From a checkpoint of a small mixture-of-experts model trained on Wikipedia.
Experts: 64 SwiGLU neurons an expert, 4 picks a token, a sigmoid router.
Training: a variant of Adam for the experts, 274M tokens.
Below are experts of layer 2 (counted from 0) of a mixture-of-experts language model. Rows are named gate (a neuron's input weights, with its number), up (a neuron's input weights, with its number), down (a neuron's output weights, with its number) and show model dimensions 112-223. Each number is 128 + 24 x the weight over its row's rms, rounded and kept within 0 to 255. Numbers have three digits each.
Before each expert's rows: "mostly gets" lists some tokens that are sent to it at least half of the time. This comes from a sample of Wikipedia text that the model never trained on.

# expert 1
mostly gets: " |", "|", " relationship", "\n     ", " passes", " compared"
gate0:134110142097160119154143149151130109138115145086153104166127130130141180106106110138189134122089100119109180123151146113129179132172134106161126103146139148140104126111135145141134127113137117141122139086138136107152126114129148100148107156156123110129124152184155144146116162076140132120137118112131151115130152074097133097135128200078
up0:127131124110100165116117117116159154105088134121154147147120131138130109152149149100088126120081097110133116173137113138146154115084164135094080118063119150107105118161093147120142063119094141078126108123130125137110125123140123095121141089127132169113137137108123089116135141150143102141160141097154130133118126118114136177117172126120
down0:139124103114130118127103092134102125115124127141130171166159125108095139147134149139154129086112124129165113132125152096094109142165139142097117111133094136155122119113096101122145100137146120117147141129132133107144128132118164092123119119180121127112133087094140135105106122141125192094106114168094113137134156117119102117130137142144

# expert 55
mostly gets: " Par", " among", " together", " par", "par", " to"
gate0:131135100134123105092077130120096158120160154142133087098133135121139139191110146106137097131173115131138129100112081138108105137102132122120093138145167110108144075152142150151144107129136167083173110173150106155135124134111129116107118114112129138173123095148098088094103133118127153113123138138120153101153123156118096174134139134131
up0:130109167118109164124132110146154091128103141111136177145132126145116133064131114137142163139116119134123133178159155122120160130121133136142133131106109146122107165108117104100126142137127106163094170117126150082135144110167081147163141117151086137076169123095158166134158133151141092137142097123136097165116145100106160079105095118110
down0:115157135122100075108107149122128112147153144104137124137130100139150174124141120118156149165092165103099088108126092120123124117081091090106169156152164128108136137126108145165114134147132148093126115113131118171118101160095157085156112155136144172099123103159129150153101112099119160136172129139084149146142084193120110145161152136108

# expert 33
mostly gets: " United", " New", " South", " University", "'s", " States"
gate0:109113100125076155149136114159121105145127161137120119145137104156066131173136136164186110108136132156150110126124168170132133139113080087173170125102107124143113152179129154152153114120102188142111121134109121159137138099140136140103146152124119135168135145122120112164127118113127138160113159146079093097159147128160116116141171181158
up0:127167094169140153130123077119127117139129134140166112116120155102134130125102102175161115172148113091105114115142105160136163107144106122119125123154130128110142154123150083155167146135091125159152109131116155126108116102086131108092113154115162146182118087123103171141108160131158125158105175076125130136095144096113076101142131146145
down0:125160125155120105168106098128127101083101133109164122122168149110148136113146135134129098153144111124146155137164125087118149085184133138149157083184146161119164107136142119163099131151104137155129127138093131141149152122123112123089131128128144140161128132136151164132125154107113134180130194095139114156131161129140108097166131136130

# expert 59
mostly gets: "-", "\n", "\n\n", "\n "
gate0:145139143136116098150169121131093080161127161152134140128122161115130141129107148132136125132127086162122189126095124158135115128185139119189174137159116192130163131118146088145122149130166149099137109111171123114116121139109143153125142098100131082136157161168126132112151078148125136115106172161113136125110097126136119087105137208116
up0:144119151158137097147124114128080113157139114133147153128184129070136131132126122121139102132152124151144180137138126132100103119119113120120158132167167127127135151152165126154114103148147138121106070084191133130127136126150155149132107094047101083150102145149165154137118053107141118118098103121104178110116107133109101096119134129169
down0:124111160162138136128079155156103152121146115105107142121180155122123148178099143131155132154149149151180134194167119148146097132122138084132127166142133096132173094126153170124133081174119134141137092135174118140118155149174113132130137115126130067170137091129109200098122107105158135151132151129131133125094133143143119070114118083118

# expert 53
mostly gets: " ", " 1", " 2", " 4", " 0", " 3"
gate0:172128126118153079161160169118129140130141171138132153148100134168081148151150092123143140135134113128138109133083111137108172084135077117149119135174134127116164153117111094165101117142113127134092114119135141120134124102098077123086176093196152103132120159163130142107080149122124121138121161151111070134129142159143137091126102141146
up0:109107092153154113126109163115121122118155138090126110095091141116147116141126116131112154145104132110135142120092147130106087132144122176145108115165140133099106134133124124142126144116164172126129145105145073074084128103178157119142089098104108093145128167099117153106121127129128162122135138094111121164087132155126135080087105130114
down0:122135127128157178108113103132052121136099104130120106134120126107140093124091171138128139144105146122137176124136128140126146142115160109145138072072100144159134107138148171076180155089136127103153130128135112137133121136185178156157126142095118107144136145142100106150151110124119179121147123129129147131106122124105131121139138125121

# expert 6
mostly gets: " A", " B", " F", " D", " K", " P"
gate0:173154106092085142157140132172128185126128104070172115134177170129124136119130148140163152122138121132155123124103167130096140119100097107187103109163141078149133111150142067128134129112117117154125093092125081095117134160176144160119133102115121070172117127126126153150110107135121134098128139139146104135148104137166127092079137115103
up0:109113122141119153149127144151160132103119097128119093111090148112130097117130137144121168069163098175107098103158136125156173128132104105143105107131177119110137122131119110148168120142145160127113127114207126169145085118137156167166163160210107117113100085151133118121121137132103102138156125105116115146128132114140160124155129138115
down0:108128133111122138147105174149150173160092103090188116108142117149119152119108144120111140132119103114154083101099105108158130132071151163094140141159143122189121092160129122135108131141104125162112156118151127149121138148146099155115140117145116110124136148138185155154096115132140101141082154112116101109121144116147117129168142099164

# expert 20
mostly gets: " up", " back", " English", "é", " ", " war"
gate0:118136149146075150120146153126121144089117121100115156148137126131086126098169090162114152113139106153094134129137128162115134116109072117207128091143138164128141118136147147118085154121105112092161152116098107166150084126135149155111154152111112099122161126150105143089156121115177096157159116124105101142132120141126118151150131119132
up0:117151112127140092105100122122154096152122152173133131150082149162142119131086119103161132124099102145143133102135127158141121155134121116074141169084095086141110144149103102128153111166151154141109099097132123088154137114110130092137098109143122147122084150098139111133060147133114114109099138120141128166127142092146153119124117128127
down0:132111157168153112084127123159136110104165123124155106146140089165111112130129136117151137145097109165127123121143106171157138156120079098135147134145156132146149129127135146144156128102146119134139135116100114095130099144095164114140127092121127149142096117139144083129115113089127094118124093100130102153095109103130070094109131080152

# expert 48
mostly gets: " A", " B", " F", " D", " K", " P"
gate0:128096118121127128102168106122125124120135109124135128160134142157076143094131145166140103144140143126146125138161132095110119092164136144145120080107119102158093114152122110102105138143131132133121170142144108133134178137131138160088139134116132097162122108104136144124130157141106188135119131141174133158107151127174154117108123128090
up0:111130150132094127138131115115116136127136126121124154155151144165108165127125126113093174166130119141132117161154134099164163129099107105174117120164139128125130127111109099122122145095150105106082137115125166123108148169145119143130119136155133100126108135153120140144113095083103124135105127185137139121134127135170105140113164136138
down0:126142138146142141110106122106126081123136138146089114083108143151173088172117087109136135081127163122100125116089107137129118150119117120072153161112098139092162125097135143111146127111101117124151090098135153179138108095124154092138135122136129163106123141108123092104129148121163058049162108098119109081136165130108109142133090132129

# expert 11
mostly gets: "ation", "ated", "ations", "ing", "ers", " Government"
gate0:108123118148097127116138097135121163100120137111131122151165156109127147150126100090132155089128124122123141112136102129120140115112080124117091150177115125124116140110127106126165110081135125143103140082148156138155078126106084113154156116120121115107141114154136135144148147142140162156128115088173100151149119126143125105125113141143
up0:123121141141129143150178091158080135090119138119078128144135146134164116137127093121118103125081131110119123134153106086135196152131122125076081122134127128135140156134119110110174122113150129130115113133154150130130141096132103142119163138118085120133180097129132146130188129127099162108133134145182156146158128107173102097122104096105
down0:085133123126062158112157162166143177141117116120103144132144122180123070103137103113109103137106136111156129118146134120117154127129136095096099109121141104152116129152092116143138129138175128126127154118169100130130150129174127147173117114132077103123157074165116128158151106140122161145177127143139168162151088159114118112135137130113

# expert 60
mostly gets: "a", "i", "man", "in", "ia", "ana"
gate0:114126117104112115159055132128150113132120117145119154115124142131122149137107145071136189081156099166128154133129117133159120167111128144131110112138127139098145109111123094127144155128143165121127127141131135111132128113113142163148099137106100116119178140184148152099088152123136107093123111184134096147140105126107108127183183090155
up0:115121103090103153125101129095121097157157177119141142121165147136137088129157124138129145096150108139129115090123123102177179138149142144170110093170147124145177157099089132111110165148128111140094103134116126129102155114163174158138127125127102118147130139128136163125119131116120112100162086171106095139145129139132134146097157130110
down0:110130120109114101103149111115158132117163129121103100157122100162149071188177149113148122139140110095137143130150124112131116085163117127156141116143146146101106126142106142097127144123153067121183128137165111139119151118110136167164098143116113116131124118100107094131142128122132181125146100152131120130156137144112159137141117139153

# expert 17
mostly gets: " (", " /", "/", " \"", "(", " (1"
gate0:103105138146115128153151138083157091136141126130170113113070163118106146133150178108153138131127185164167121153156172154138111126146083116115166108113101162146143104093166118151115120118145134134151128129128109109142143142101187153130161150117148154094071146104129138102111125147129120146116170141118109139112135133168148128152158103144
up0:105139167114140139128146123141141111159118141136129173100102148179157129096124118151117100130121118099133148139106090116091158143097147118137125085119133124100148139138128146095134137083103104138120084153145151112155121118147106147139152143174117129141121151189086098091166151126127137123134122139163109131107107108138180132121167141118
down0:149123081099145096180159139129140101130133129134121103132112144091165135126122131122133091135116163144107141138111149101157142120145131125170128098100125089123100115089186121142107127116146138142156116122124117151149104150137103136125161119139160119158116159161100143168135120094155126120145116137144146102130159150064153110113141145145

# expert 32
mostly gets: " May", " April", " March", " July", " September", " December"
gate0:143145105079100127139167141084117166103105092123128187091150118102114115087172129103171124114171104158110160147146132157139155118125112095177143156120128171132094131101132158174131125178165106109191107130121103113122079142150147143116129115144175095122103085162117104158087148151149154139133140128128111147153107127127090138149135138141
up0:148119116105120171127150170113134163109118113110095133117128112096152090089186130102184102119146125153090192154143160114129159091152110103153120115152141138130074126089132145158124114144125121128177153106166089116101091134133131140122111100158120096120133104119120130151095124153137105131148127133149122123125141101118100138115121108159
down0:098084093128158142130122119112111144161156157125077110121120125124157150116106120117174092153157162119133158083097118109169149143099113113152118112121140124143139168117144146122163136118143144129116099118143115183181125112100149121116135149161104148133095112129177108141151147152162116118138135137175145105110157147120102160130130129100

# expert 22
mostly gets: " (", " P", " D", " R", " T", "/"
gate0:130099130123108134116102099177082148069100127129155127163134120125053146142117176111123124102114139146154150159164159175148152112110115125141150110079118141152122123124150090123113137106076160146115082121095128096100108150159145147122153123124145078151094118132100130118127111122123177146101140160124141122123138123145118138138140132114
up0:141073116108124146100117102162104138078117142157157105183142106119123173103141123132143094107117143100114115151172123094142124122161124120123140115102094106117113159169110111139080082133112139153126119116114125128102119102137148083067123146123122115142161104096123119133151142151105139099153146117073147145127123102115147110110147102156
down0:125112120124107118137093129091118176170131150119141121075128143138151080157113114114148091153113174127124137125169092108120097160168107142104145173157116096117086111135141112142117134157139074124133153138094131137095141132099101133134128135120143121153105135133108114163132126083093152107188104153118144089175117083127162157132113109144